{
  "router_score": "sigmoid",
  "router_bias": true,
  "steps": 6682
}
Below are experts of layer 5 (counted from 0) of a mixture-of-experts language model. Rows are named router (the router's row for the expert), up (a neuron's input weights, with its number), down (a neuron's output weights, with its number) and show model dimensions 160-319. Each number is 128 + 32 x the weight over its row's rms, rounded and kept within 0 to 255. Numbers have three digits each.
After each expert's rows: a language model's description of what the expert responds to; "mostly gets" lists some tokens that are sent to it at least half of the time. This comes from a sample of Wikipedia text that the model never trained on.

# expert 17
router:188120157137149116212179111137081069135070082095133162152132177138145109199175097156144122107161052158136066181092143092172131104077137074110128157143107134121167132185094202100174144176142146080140122113142108167066118150139131062157138071140109165148120106147124134130137152123172088078175138132146113124154096088168085120181109103090179052193113147116158155192088144093068092177105188076134101075090140171148120111104154196109106111170142146125125161093137147097095091131138189
up2:191068093152127173184120106141169132079127155102166095163122165177173088148109211196135145112169109139125105139090054113178162111153082153132108090151152113080094183093143131162129147133124115102112158126166115142082096132145148116183203093064124107113106125146156166069094121138165115138187162158122149112183123163130089165117131124127130133218137123116131125142072118192144135175095063046124125147106177123163074108146147075132120125087129151088161137099030142122074072122097159
down2:185139162137110101028185143148112108179124134156121147110151117087137159096109103146111153075099101127091118123109125184087119152137073136157123117163155097120183122164135154165136151176118094188147166150139096119089101109084140110153110134085162143116120099080107115139115143119063118162092131100080165146125109131141112148203156141068135131128128132149150113071142131117172111135091161156171172144146133173113167088076113115096113125137154029138109071169140106185126139161141069
up3:161114081118136190151148122057168128101179168139143115135129148120195094069043072191161123144195134167101136175165116130164124130164153123109115134069145136182140163102067120137107128112184131097097129088146125129091121156117112082137178110126103152119070119130082161166112090132115178142094142138112139152122142172135131109183126203154175130117159154151099139156094090102107143093146115126131123095145143111097198143160109150120126115142155123146144147143112169166051135117097119
down3:164090136124075122140166193171135135137118074136116135111138118148106046096072128094137144138087132124109126138172106086106173121120128118163123122109073147137184084123084133135121149121115116108114190143127143144109113187089136159156117181119127116214078161170158082184112089094124096168148111134121110162162071154135114174052088102203102147107121158147127177115170160092060151147151102138165131084113223111079060141134080067116102087121112145081111096140084097140122119125142217
What it handles: Raw UTF-8 byte pieces of Japanese, Thai and other scripts, plus LaTeX symbols like \, {, } in math and chemistry formulas.
mostly gets: " \\", "{", "ă"

# expert 27
router:136158120100109137159112036101129149124112129140127087129119166079121133000149145138114084126130153125080143118072123135116120136113130138128159105133102129107105113151188127115166111130076125108079144103169182102176104116035121120105096116094099109096087120034189151102106138126128142122068147183057152062159113132086127167095117184141107173143143150128114125141141158138136046113148121079117143130145113094124119125118153114144146081120195093159123143174123132130103126146142179
up1:085169173092150138092100083102132116093125177099172139100115094185117074047140113153126123124073132230079150190091100145136122130113089083151099137109159118133081158167142111122077127125146100098159122143177138158164163129112130116151222132107192137092100201082121140151131156121117205158080170134130072121070114103145103101097063168127161132068120117120106140129123110166222127192128178105163207099106108119107123099075101089155132145118091181115107079110095132143151127198166113
down1:130143089149088174115162098146102170139139098202120116194128157147101147128125131122167086144136109117111090117143089121114188181099106148105089175155139125182120081111125071098198128061152165110158159093102127073111108126082105122141165189119158115084072145103159049095145097196121080168093061114082125133228153167099085138098146136139170172100116117139091072133168132145117092117169123171111056132143105146148153101114147164129126167155142148144098080113120115129136116101132111
up2:098129126119154160134110131169153120179119141096194124118083141106133140127109079118154104138106119192128150132113128134089122183098148167170135168173085136176046159121114148126115107117120188077147150100103115119066131114180138146116129113140131101071108156113173077101117087098085128150066145138098134085143148129152157133155121171158181218101141133157139127157086142133129128149110091038083166118128131140102092180120113149101122138122121092121198169117187147108057070093068156
down2:128076196126073116150144071131079155133111185113102167087141155174170123121115158144192174143135144114115228153109076163163156155193106129095109068159105128179086170139135091133156137141062175119133123141157142118083143143087130105050120139128133149117150121136076149122133138191092149109135104119083067149121084159097098195100078136113085194082123101105102114102134155061154055112136133140164130093100133103140170121173114158127167137104083163148193144119153140116144110114148128
What it handles: The words of and to inside institution names and verb phrases, e.g. Hall of Fame, Court of Appeals, attempt to halt.
mostly gets: " to", " science", " could", " concept", " Islam", " soul"

# expert 19
router:165141114156133147116101123071116088128152147081146137142145134091067191036118188116133168125119148116105129127122069065150132110077129087099105146152202126145177032170156193106161167087121174102069155063110128139162139125117144123121157106111085126120093077055194156099125167129142159197136106097142131101142130162089147198173128078149052081152181160147170094115104152074125188148105120116101144122171138102106190095114138112163174105145142160130105081168092079163171080139118121
up0:107122164175094084175129147165145086151103111098149113138064099115213061121123073163126115157114124128122124153158141106062109126106154112133129110117136162078133073176136112121114182063173141142095102090159106098097131142129151204078105113098097084122143124158142120132102115167106138185117151128115133065112049102155183081147066174135156130174113123137078120143123154172141125113144135132136137075131181123199139147069192120128114169157162161122095166096129159121120134165137116
down0:113136113149117171092170152108093115121094154094044135161126079059119168148172158102113179161137059143115141157110105095133141095080149115132111136141097132147118136136193098093170154181141171158125138097170160127121175133163089132080173192139104115064076079183134117090108112128106086139105105129106074157112110126133145099163134111182115107109084179165150145146093124084123156154145163088162101094143127139154105184128087119138075152096119117123141164104164102089112149093176189
up1:132114111198150117167133141142069108081080100156067176125194119080113098066126147150159165094096140167125027175125104090120183071130106087147132091142178077092130122117136125081105090125156130122127147116074129137174114089115130095159197158137168162110116181148091124118071147090208091117092151166183146138105147146095128143086129126150116037171099084110136110109136063138145137153117151121131167096148147068168138142091138103106169145130107125110161079148105151113183153082112138
down1:064151106172124082155127066137108119107166146174149179152184145118130124124143176102093104163153121142207149118176097091142130107169106170119108111175137102169092125134113178122123080154103127131102171162163089129137172062149087121108114181154114129115101128157144108122144077157116136148113142123145084150056145115167188075139109075131154164102124111137042154145141171154119112164082108137153112168092111095161151132171151113075116115089201146152117152122136170172099103142094097
What it handles: Pipe characters ending table header rows, markdown separator rows like ---|---|, and header terms such as Pts, Total.
mostly gets: " rather", "---|---|---|---|", " Pts", " jazz", " NBA", " gang"

# expert 6
router:116154087107094164186126065069103092096057118170134087120120185114110151061130166100110129141138143121133119134107098168158097098128144146083131165137130121091121139130203128082140133124100124086075149075215164111202150105105129131133099129083074109103117115071176117107104078145133109131105106159102070039127147117086137100111134222140100139126140154120117173137166154117114113186162137089121136149134118096175104159128162143154169085135174114150125143150141104164120137094115135
up0:099069179181136206103124117129128087151123136181152120164108123133106156147153117138155114068095120127136072149142088117138085151092200178166117136160129117112138095102128181161165126116154107068080143140078120120105117140158125134078100128112138108176100121129146081167130143096118044146155090141089152159096129104174115119157129124089090143125119071128110089180085128178107145117082158172133129108125086139113154108168083124105221178119108113102118167147108156127160097174091198
down0:103132119141140157094162074132156146115105055168123182126096104131121186145168180109151104163135147114180135084161149104095104164109153098175120128070145047071115123101137176158096126139123092134124089031110131134065146168169124177141065118149146097101097196167100174151145088151121150170119140101129134095104206126149132171124197120119145110127139142135135080168071133212108155174073110114158103139107091081107181150162145153131128133115132109097118087106069087156170141114155128
up1:113129061148137091094122187095190159123130151128111118128120166155120172139106150166141164161094095134147148105160114128108166115124150181151075122199162139143126152129131123134109155170053064083091114101103151123156137132100156076142078091173129076132138129116132108143155179121116154157139116150124165143161068119083151100111180086161095043114129056123133144071071109159120133139105101183138162109184185183155117141091169141193142152129125105167093141068117145121133111151132107
down1:097167159083091126165158147143089159076095124145204125121063162125168145153078102136135141094136070097150132154171122075127094130111135176155099158104155135168117139123178138154145166161128121135113106145106138084169121113115069182077106101186122063166099130120104121122116125141114116124097115093093113197092185108173166151141134151093144094118041138142098082107157122169079102164100132062138122159150172142187105152075121190083131111096102124114154168195154154147117094083128110
What it handles: Commas, semicolons, quote marks and dashes separating items in lists of credits, titles or rules, plus verbs like replace, remove, bring.
mostly gets: " knowledge", " replace", " “", " bring", " reform", " $\\"

# expert 36
router:094142081091104150173113056070118120123062119164117110122109147115112156047114125120103120131155128111151106141103108171141092072129125140070131160121116152112135150124184134077137123146097102069086153082184145115200128103110126125109086152090080101107102138064177127103087083146124138127084096137087091046123168125073140124119116226127109153112148154093107142154179154152128111168145119088109148155139117114197069133139161143153161083090180082176128138160136095156125132102105142
up0:119113126176136111125088142107144192126143101117113107140153134153127094152071166131140102149114236106154124168136133102084101109101177141078099140068137085189107091099177045125136168092115111090105119148146114131146143125097115098112136156144151128181114110100142122145127106107087183128097129094086087167125135144120123181113147075146148065071142125141127141151120099149126173088183169163118085125103142158079153155110111109173138171097160088179096107107092131155123096154135129
down0:151117147103152141120122117166093141168155131152129115117116176151116088114095138096100159106096097162126097135154149109125157109113109087110140212090130203158175136166125110120127096135156060100096134115088107098091120163107106226112103155130150107169148144154163130156065171125090100128129125088138139092051119142132101116101131079125146157131154142176164131130155146121130132122069136125081099110114100095149137133129178085142121126089131092118167128142146102170157192133159144
up1:156115103047147182102207127116205199140166160088162114119105179117099144129102201142153163025138107117109155086135065114094127152118102134142097096155105094086104129137180112135081143169087099122076141145153112187172127167122132189117171091151125086125129118108130127087119106086138148106109107119122152144180114128137086105154109119144117143095185123177117149144129164153154142150131114112150108145102101139130144136149127179148179175114144155101109112178163209138187110150130072
down1:177138137122193109142092142082144133097155152141095094135096105162122137146102172150166071178080122120074107115156174170076075074103133145129100131157127154133173155155118133172148120124167091174142211150048124115148084146102115098151157134137112138106053131136122116166164176157105189100143108157108119151167097111098117122149109139133141129116138149123112146121144183107118141179108132126140133128112132110152188156122135169164128145102050210162141129072164160140104159125155096
What it handles: Closing parentheses and colons in lists and coordinates, like (c), Long (DMS), Maia:, plus articles and years with commas like 2017.
mostly gets: " Gong", "lun", " studied", " Each", " 2025,", " 2017,"

# expert 42
router:143097178160169095131098076151116122109143157057117081100152152182117091146174107126200131138166113214086121097182148069090147093121135162126150106158125131095132100131129105196126083132102126121111090165153164103136113156168137067158118081093166111123155194142136141106213094068101087086154075158102117199078150164121087092140167110138144118156117168130139115177191164177087152107083138117094135077079168115091190133115150155160096152148159192148050113111095145090115123150119103
up2:168092179181076137117064180103082161097100106152131121102081126137148089185133134153137161129160114150120131105133136142097177079111144207115138147124121151097125136155069151079131084079104118120102103115163154119161102172165135053164131113110136175077113174101118128146071157063141150140125129146135129167085119145092086123080142119102154143157176142155119138087118170126093135128170125132144132120086164170127168189111198177161135117149093141121143195063113130157094129126090122
down2:108115152094146149151168101151110147147161149135134185107142130171126100108129123076120121116163156101070133144164114137124169071078111100106151072092143154158103081130151174110137159131125166161168113121073134164099098088064109076147140141071110084107133108106115112034138095123115136133113155170168126108212057177103154155120157168132124118091104140110101037124198092132102085122125127145144173112132179083117134170185198154060139114153167104139180154112157100189162112087141115
up3:134104119141121094114145125112141142120095101130191130109134105177168118120112064133134116142129176134130122135179146124075148062127075169109096122136134150155146150137134102115168173101126102094110165147138176150105072147158170157117110123117152105137093195116128154061170137109137101102179117127199147088099130141120111155119096166161126081166081074115168098138128131096095182124143208132117078096185114105117144131077106134131132222129111120116130122130112128150125149073080117
down3:129165131143136111105116166118160149102141105166112098114106164140126130116124116089096128181115127112140123109161120088100098176073187132139095190136122111103133133153125057164099157128123097151193145120070120124118130146101072180139079185126105104119114134145191163146020208185168091146097144176170122134164140136112078115130143129112088081175090166107134201107163161122109167110107191155179173167036102129171166112115104113112085119119139112135078103107103138076078043095188156
What it handles: Blank-space tokens in empty table cells and short word-initial pieces like si, re, pro, ex, pan that begin longer words.
mostly gets: " ", " re", " pro", " w", " b", " f"

# expert 0
router:104149075120098154166102064076098093114077125189135115110141160084105149043103143140109134137117154103149095153091107183140077109141129141091129163138123150099110162153197145089155143133084114090066160096208145117202139109106152128114092136088070106118121124059163123099090065142136118116086107144104081046140148126083115103116133207129099158127128154092115137159170141147164102184144130085114140148128142108185086133131130154139184098099178101171146132141128080156100128107119144
up1:157133109118171107055088110150179085149172176022147110093120140174167104109068136178129122084112117160151100124194157139094086098140091076167118177124184153109108141158192160145137178153202090169128080129165143138157115122158133133118112171150089148019095096131065094131129113117146147078109131106126162191099151078154145146091143095126147144144142103113138091162079104092162115140182137133109145093130138176180145059142107200085102105095118119150097157164105092092061166110145095
down1:137119105106102127152120161158145186109114117099050117141084092140112123094142142114129140062101088147174082096175120140150129080197133104168093148137123125019127164079159150125128126052167115159148180127137155098186107122117166128081091133160132177089133135186155181148125128175140142141103128099137119141137092106093158182162096124114180156095154125151161137074131110093153182167175158109132125156122116148149157109106179129118114095120110125130116169153134135081146115181172166
up2:106146131186175118116137141155173122132125186169159105032066111158137133173170186109115133147078129123136114156049139117182139176121105135108126112164104092052132146169152134129067092091108105069107153131115129117139157091080148095126126152132171134133112111111105123096158135147193139102118106224142110147135122122096101074119152106157135101180118164113113155132089165209111149055146107104125132166121121158106122131230129113098138121078131093055140111098115162157093142119159154
down2:143144145081042106125174148102170127057093111116107114031120110119113125146177120144139144127101156165161138124144112143135138112105045170149128137123122082135133135132124151173100075136159129151193110127130143144168106137140128126089139124099136131064115082136044117118148131128155114118108134155151049127114123085166137153174134071145161147076060175202152066151100168180122128079071159093128154145138166111169068104147140104073196091137144109079126168124126087122127087102137136
What it handles: Verbs of providing, allowing and wanting, plus conjunctions and quantifiers like and, or, some, many, such as provide, ensure, enough.
mostly gets: " provide", " necessary", " allow", " allows", " ensure", " provides"

# expert 26
router:118156077122099140188085071069110095100078134182138113099137164082098140048101151088127143118144155116136123160103106175135097084140129142123137172126132140095105143146183121085128117118115116107061151089216146104208152120095133140128102132102081110109098132073164106110103086142128136136101112159105071043125146131068142133121123220156075139130160126119111158139165163153151094185160150097123129152133111104155089130127149132146172109126187090163131126142138090169112126123105144
up0:201131093113106118098161156108155112119169146090098068087138197157158137159117143067076106218109092099144159153171074082117142147154123118149126148102125150111090102188138051121111114172066087096142178174207138075019127159206134136145128152147136143159151145161132129151158124109113080096151159139111142104113081102148108114090104159179157133093147134140149113121082148148101145104151134062091076114135121110094103155148136137127117213010101122078123117122213138127113127118189117
down0:162179157135105070060182061170150119114111131084126137164141170146142164080095139116136158153171117108142175106179161168057117080133100121130145145115115176076121122135138122092138093128131180124095118146138164130083091092152151082083128152132091051144061111130197107160163133197146104117146087106131167157128162089116184092095102075181130140095081207127148089192098127114081135121124145136090140133112135192134117191115100131120101087081166117134114161084118155169118179115105163
up1:157081101121150182123141153113150207109121125121084136113131162165142094054157111126118032097159186128177121137170188161124143132161103075187078150125131135191062118141067140137074082175102139139115136112151067200196108127133101165133121077122137142135112152212137124122097172097162190177136115138153119149142129087203125118143124103151148128136128098173138128169174136145145110080126108098111126118113125119142161071139082170121121128093126096121166095120128134129102164136134166
down1:115140174139104140187177126101218131103132140122072191142100121171140088112135112124127121184105043127155133188160081161119150123150177145154122206113072147095152096064120143163121120117132132114056155102135114191156146135070110113157096137152139086145130137151073104133130117166107097117010054134075118106088143083141216132094128131093117117142127152134115086112125125128173176161142126119078057154161190123165131085116151106129156184148112152123156086127128091129104143077142085
What it handles: Prepositions like in, of, at, during in prose, plus place and personal names such as Jerusalem, Beirut, Milwaukee, Noah, in film and book summaries.
mostly gets: " Palestinian", " Noah", " Jerusalem", " practices", " Petra", " Milwaukee"

# expert 40
router:109145081112110173170113069067117108098076145166140098102122162110132142058121149093105117141130129126131114130099103157148109100142133136099132163119113169086122156131173145090146102139084123083074160082199154100201137078120129127122081137090094107118115142055174118094106061146151135120096107140094077043108148126074131127116134235142089151114123150107120135140180146135138115187153137099130141145128125100157094137131155150145185075130170123158140137136128097166117127099111144
up2:120133109163160118102108157132168115138143151130119192119116135174143166133161099125116109094164120089111134163109080177112139138104102126159105142096121086073129161104118149148216074116132175087165128149149061113126145099153149147163190168142129107121191148050119175128194112082126140133094111080150142078139106160127114151084146125099099127131192205114110068168165140164097150134124126141140069177119131141116096159148085124116184144090114070120105129125088090107081127126103155
down2:156145147092127074121177175110124158119125089132095099093137182191135127137145149148133140056155133107097154145103067152150089147153078093150096112060106118138079148123118103157157138137115173173129145149182155151130157134106172134160132143138097138145170129170132148137152075102164073133115112148068205160114121160121090134155142098140072093158063100086093134085133145078161188163140113111124117137093117180130169156073138092108133111088110132102138067155126117184163071140138160
up3:149157172139145159152116078137129118105133119161105094166169113123121029096127105116146091143132086198124202121136138130110122167134155136111145131152148118121069129163093111125163094142124153113107127134104137109148169198149141097120124170125092185115075126089145142109187095142128134151081151137098122147118146124131090069104027111166145175129064105152182133099139125123124154178122164126130133188114147146094083148078094141149127151136121177131196141182096103092180143063111134
down3:118060108130148112061119166202143094199167130096091102174133121099154152138158098087040140145091162185107136179132147083142102087095117124120144107071129118119170158121104110107089072079180099154126095114170190180147121104207149109139096124122145134095101161097201159120159180181142164131072132102134144106140153118160048066121167129166110098067143189138140115107108165096192149116193121178109180144101162102130147131146141152129103111095177130078125100079135119111125102138100137
What it handles: Nouns about law, teaching and obligation, like taught, laws, proposal, required, promise, plus separators in lists like ..., semicolons, hyphens.
mostly gets: " Mid", " taught", " teaching", " proposal", " sacrifice", " yoga"

# expert 46
router:101164084087103132165110076086097087116085133173133126132112165099125154051113157116104127128139154118155095152102103165123093110126147140084141177122117142105124148135184130073147123122093121078084162088219141118213143111102132142119085155107082134103096119066166110105097063135127131103093131143102070053138145121090143118092119246149100160137149149110122158115178151155147090174178120100115151161130125119152077147138153149147177094124175090158125138146150098176123116102100123
up0:157097091134123128174103067176137087056157110118177145164068132135096121185138148157188120105145144093138109152122095130112145151157099128117156083171094125089117089104090149157097124160137115139146141125134119156133093065115095184174083105168073123065097119131129067101130151134141084088103127120119105145098138091124134123152139128170165172157077093108177137145143113135190150127115104150129141095129162114116156151119110097158213150075157184142117145107101127055096132095131084
down0:109125171146093101151114153097078112114103107106104136112130146126164110138135119083124115204135103089122130103112192098169117142104128151077133096099097138159142154181119110122087108162133107083091097115129148078131193197121172092125134139174126140157195093158181115091129147137158171058137151079119111115147134117097196117139150105063084159184133137124109160117134148122161093086111119157117110137090133097086103158118133119130115117118108105198136115149136134106092088109111114
up1:116076101092131175128067143109110128101122171122110154101178130086076070104086149126107077134102133115114084154137126105183174158132111163131132134095120111174108121115161141094157133139095081104109133105184133131114206099140068140155135173157178158108122141123142093091124151098072105206090192141154097122123086078100149047087151168103109154078159166158165123099110120147155152114088190150095097091135117130107120138131158105145171081118186112122105109107161111110130099098145133
down1:185131147142136094125112120053154134109149087066111113138113151147098088127121144153148199096142166100177168123142131132057127067163060148141140105063176169127142170135163153159143081159143097113115136152081146092168155134195156136160123236179135107107109123188127161089100134156151133105122148098119091099113100123130191069116150079146048163158127163112167113137102109138141120068129126108109124089126116084108165120132176074125148151136122099118083139098170119121128131121161093
What it handles: The word and, pipes, slashes and dashes joining list items or table fields, plus adjectives like unique, existing, various, custom.
mostly gets: " Joel", " Noah", " Syrian", " unique", " NED", " existing"

# expert 37
router:119103087143144110100165068127105123118100109113141123097092084122153128087140105119157085126198081169128085106082130140106084129155118125149103072153113121091149100094118103169127100148116047136162080139123144089071114128115193118117120127090137172101155137165144175084138154127093137134119107170121116126046172103145147095177150165101162150153130162139128090173078146128178119095149135195176096167139113152088079130145044145138108159092145100090161108054213118101127141119167102
up1:135146127087127159099096158159131141090115155133069234099101158084164213097141143122167132105210059167152142188138114080115114143155122146106083082146134092133108141094088118130051096089026153111125141206128071137123183112132137094173091112109110096103136096169093141141135064125094135179089101152180103117070133098163154108119140094183143150093163124120093116148143094153132168049116116152172082094130122159115045167186097115143157146148195108150131114112123108151156076148103126
down1:113072151158140143072115085135151154084110139121115078123175126154114113126038154125108137138129150094098119058202145161095085147132113113138150101118142142129138094088118221145132124187199141157095088128130072140118193163186180092163192110114124099139108167136146090088086120104125081123078043147117151030118143102124135143104155119132146122134096149156125146158097116066144136109121112126209177146128148133153131150131159140179138124120113138126110090144186101143160138114131106
up2:100137121124083083079178123169173060172169096111163199128118111138138081131146108141127122142145136160111105235111152111075081127135121212174109139124113097106140109120139169115119115116170112157178086147135104166113112115097147134169122096128134088103075181136108077144133133168133133138147105114163143103152171091073082106171059140096107082162084124149176157178094118120141138137124168112131118072152186141117167109158159140101150094127122091094086151131096155106143097179073081
down2:147147189072134128133114148085116125146138124156120145090116108105110146088102140130204113106181145129131121104096130144157125166124079123159167170109160121104148143156117198146157125152108136164089147125219117103169152075128178146128104101150163118114147051168141132084072127108159159121127129073139171113135116103169171153126124079105069129162178178092111123104113107119134144146121166097106166118192113181155066138144079116189136159134139099154138099220155072091128128112109116
What it handles: Pipes and hyphens opening table rows or list items, and football position codes DF, MF, GK in squad tables.
mostly gets: "|", " DF", " MF", " GK", "      ", "    "

# expert 10
router:106143106117201154087116168227159029133173135110106195111096145131153151137140132132118164114110129102108142196168156218069112131142104110175155076102165147115146124140107084133175147151179097143118140141128149100154140170144168177107152124130153127144107128125158173133128099167083089171110157113120085107127106209083124183138124122155126110205133143168165132086127140093048109095161197068082141180089176166140155119113123143176139150150110171101117138182116119138129120110126122
up3:098123151127102125050162157126157132081091107038107104122139133109194139148152151132132135148108125145132139206130142100169122124148087126170141057183143133083135074088135147116123141191151078124066084094096119086100174128180124136175094097088130097160120088119135135176142157170091196167129124193093139144076054080151146110142127135122195120150133072175117108092130084182061099121117136165099122085052151095127131130116087118169104099186148134171150107124084117142090172124109172
down3:122120116137162062095245188102093179125106078111162123130151131145095143088177149119115148104150081190093146084112120139141145138152168115104146062160115090110112133087145059090141102145114066151127137136159143065130117109131103170117111135092172101117132169107064127143188105154155150125180154131179145131184095110166156165126079139105110143153097114163173133160097164124055117087130155128126168156072162127107075102144143155149071130133088112175075166080149125224131114089101161
up4:188103112087123117116087129139131116108173172144152184129125139139129136113112126108094154146059177083095149154143143071140104100118163061145087099130107117160097143137127155128157149168155128049091152142102196128097096097088123134184165102163112146145129146117112161117105111184091158152090096123117156112118183118136121121085148114181065134125090125122118113133136062054091120092104143170117159141116103129082070146087172127133127108136167124168125100192123119173131126167133158
down4:159147109141067130140119201104144174103150143070157140139160145123040127104116154142046132116157146106119141092147126164190108133093161117080104183156158112120117171067159128168113178190107114129087135095178159157153057141134083070165110147125143143098138134127045113153116100139149150130144168146095109093089146086112082167128134078069181137130160099150145164166131107144110169159149136164133122123155083167149126147118175099129120108142045087140171136151143121123177123120101084
What it handles: Tokens just inside parentheses: birth years like (18, IPA language codes (/de/), unit conversions (ft, in), time zones, died.
mostly gets: " (18", " (17", " (16", " (19", " (15", "died"

# expert 47
router:101111083134148160132134082079093127125068106148155112103107200140136162062102168128129112164143118088100088167134107162124092131147153130074116142114102128113153168165154135120174119119090105139101143090170178108206140133101089144140100130123092057112114136091151107094137095134175119123055087157093059079108163135096165165116152147130087153158138142079120157087124145137115153201160097093126135143105134084153141136099161155159161068106171153164126130140151082150135153117109181
up0:169167147174075139160114049147124170148075118162107118098203137096148141115073128132141184125119115068116194173108129080115120138116174117164138129109126127152181080114202138165137099132140142121171129153110145101162141084108098122198116147122131111098145096105142107072126083128089060186124147116154114137169116151108110137061158115105155096149085141146163159129109136114048073170186189149173182171109129168117099148184138068123137152074122131175135094137090103156156144163125103
down0:064130081125140154182122174085138152138176135133083181165095150123154073094091159123140133145078154108126113152153126203113104141060072126159152117097130110106066109136111078163143080118136125099147149108117142158125143088102082100107161130162121122175095175094188167096131164154092086167132186090141162121101146080054167140112084088121092140197122145149145143185102109139127092132131182175108152111135066153183123141145085117178115162072137104061174097095149125199133170144114152
up1:077096125178174156142154099161171163164112085149157143114071196065140051123142078077116160152162083144092135089131128135129168107104108116139134171194139114127148127090160100074155148126126124120179138152153151121160138127118127150145097177161140114092162131120196119085112123150132145134138081098124145099066127114131136098141142158086096166121112091136180134092123148158127134092074123129139124055106174183106144156146148088047108079073152121126172117062110127122109170077121174
down1:172133155120176160094082142100092185128163142125113130041124130145157093124096185146121158098082073133140199178107094122134126138165065168163106107135130158149172115171134125168118101115131126114141117074149175080116109180105125146116187088064178211140155119127144159133168126131180111118116066086101103132093144157075132124129085133134103132090126164191144100173127147112140140081103132163101099170156126071080108122102111121194139111114159173170071074125150157118120146153153111
What it handles: Month names in dates, in schedule tables and prose (30 July 1998, November 26), plus time words like summer, night.
mostly gets: " December", " August", " July", " November", " June", " summer"

# expert 15
router:121148109135120174132128078071109122120106130125124104137110194134134166070130119122117124114134115140106075146123110162106112135179100121088128153134109162115104134158152103097169095088123128154094154087146167117189148154145123133119137150111079114118089102108170133132130101135147168163059080169172100061124168116094128163111122161128088154170126143081067126109129169185129089180140117093091162161120118101093114130112150141162144108116190106179132108113139086172133126151081122
up0:150119094167092156152137104096131108118146141120106134143107163149148110149140152132175169097146076170113154093140088055168106066109137141149111091104167148108160144100175124134162134193171130150152140173143105171145152068102089163125170126094144147132130180115114175122129117120125159135110128113142201178102117157173095131139094155121113104101131138097115114100042096154126151107133253152139116132122120155112102098082126116131058107118170114138134103113044120087137122202093115
down0:148118090145116095140121120105129099095115121151069076128122095118121113164097159085169175092108137151168159181136153087117069124133116061110111073124115080138141127102155106172131088164105127177118123083117108128184102190040126137124154088093120123063114113238109139155056130175123097100135162120154161117124102121139169157144113120096145184120126168106114098113098111116086143164186143155151090113130125119095180123132142138114057149186190175135111150135145145124081167131077148
up1:105149137121065085129148092158165106094086157126122167123143098091101149177133159126120130097132162096109142171099159091160118146202121121122114077150122138102094121146109110101185146111099076180050063127151145148164141182087124136137084165127122118171162151159080153141140114171100122118169073133148156097180112136141122088149168102147079086088122167114088138138183085150131125116117151132179049149154196201161073077098163115129135149072123128015130180139094177095082151076121138
down1:173109150132066111131090173152166074133095117182133141160129115154155104216059094078118152093144091181096160145181129128116156127166168146149117123119168170088127156171161112146092198122059168097084120119078077128129168111136159103148053100118157077141140125097094134134142057122165086083114142099107083106076110129074114169137118124144115140146096127131104070187136124097147080215144107119118087070109103174194180142119137131144177139089109153128146089150163120128091097151143101
What it handles: Adverbs and -ly endings such as again, not, quickly, never, instead, approximately, plus opening parentheses in running prose.
mostly gets: " again", " not", " quickly", " never", " instead", " very"

# expert 13
router:116150116152110123114103092117160098092093124099128127122109156134094108095130113129118154147056120195107168081245122101130160096178104086089155081127206146083191132124157149116182150153150144110164116133163081146171111145151075190160143096087134137114124140169131116179167143198161140062072113126113185154050159150152098124123170107103091169122100082072114107161078145142156171180084080113163158154135125124134111105130140157095141178111127139129141140110122158167110130062139146
up2:105135065161180102150146096184195154127091108115112090102158139158097099114139112169120167198172108181126090126088105110170138147139193118107122115095062117110159141115106154141127153152193070115117128129135120122173140141100140154168092114091131141092131118145071126140124123149116127073135108077119147145116166126112100107131180084115170075046065146103149146110167133106145169103076130132177087075133126120150136079092155115138137130136157103111198139104111121102117123107141120
down2:071097082143109157160171098112117130171178128149126175142156144092167203158186122181154093127129183129149146135086136088107143099142140176108120092149171145136113170090157143208118143140114132125101148148122116148079132090143106150127147096088112113117117136116196166187149145147126075163178146147080065115128082150077189062109134142157160128113134146174095150039144145102068097187200091110161148060114093112125119162133071130167076185122096170108115106155116159154111119125180136
up3:110136094081132132112136107141107059060125090161106158104127135119103136094108122117142149168106117153136149180135162166115123155127193141109132148114193119136084119161095140143146164152150061116110146156116141158165139102170105108096172094103098141056122146118097162132117150142108115102078123186148188101116143107127165098144103149091112132131135105155125094109133114154133132097109137084069153105130073141112077174057086170091162127159132137060179162150116106124178090160192118
down3:096147094103111124131137135134124116119125087076143181103116137057153199068101119157120133093108140082143130103208150116135090089079119113154126102119144180083102078099113150125103145232116159192164114140138066131119118112104146144119159138153102221110169152152133108179110135177093109132052136128200141124106124050113136099134136155173094137107079148109167173163143094146063171077132122121051116144129107081143076154173109179100107161086101137209119135121123171127127177142208073
What it handles: Commas, especially between city and state or county, in author names and score lists, as in "Pike County, Ohio" and "Miami, FL".
mostly gets: "\",", "),", ",", " Known", " CA", " 6–4,"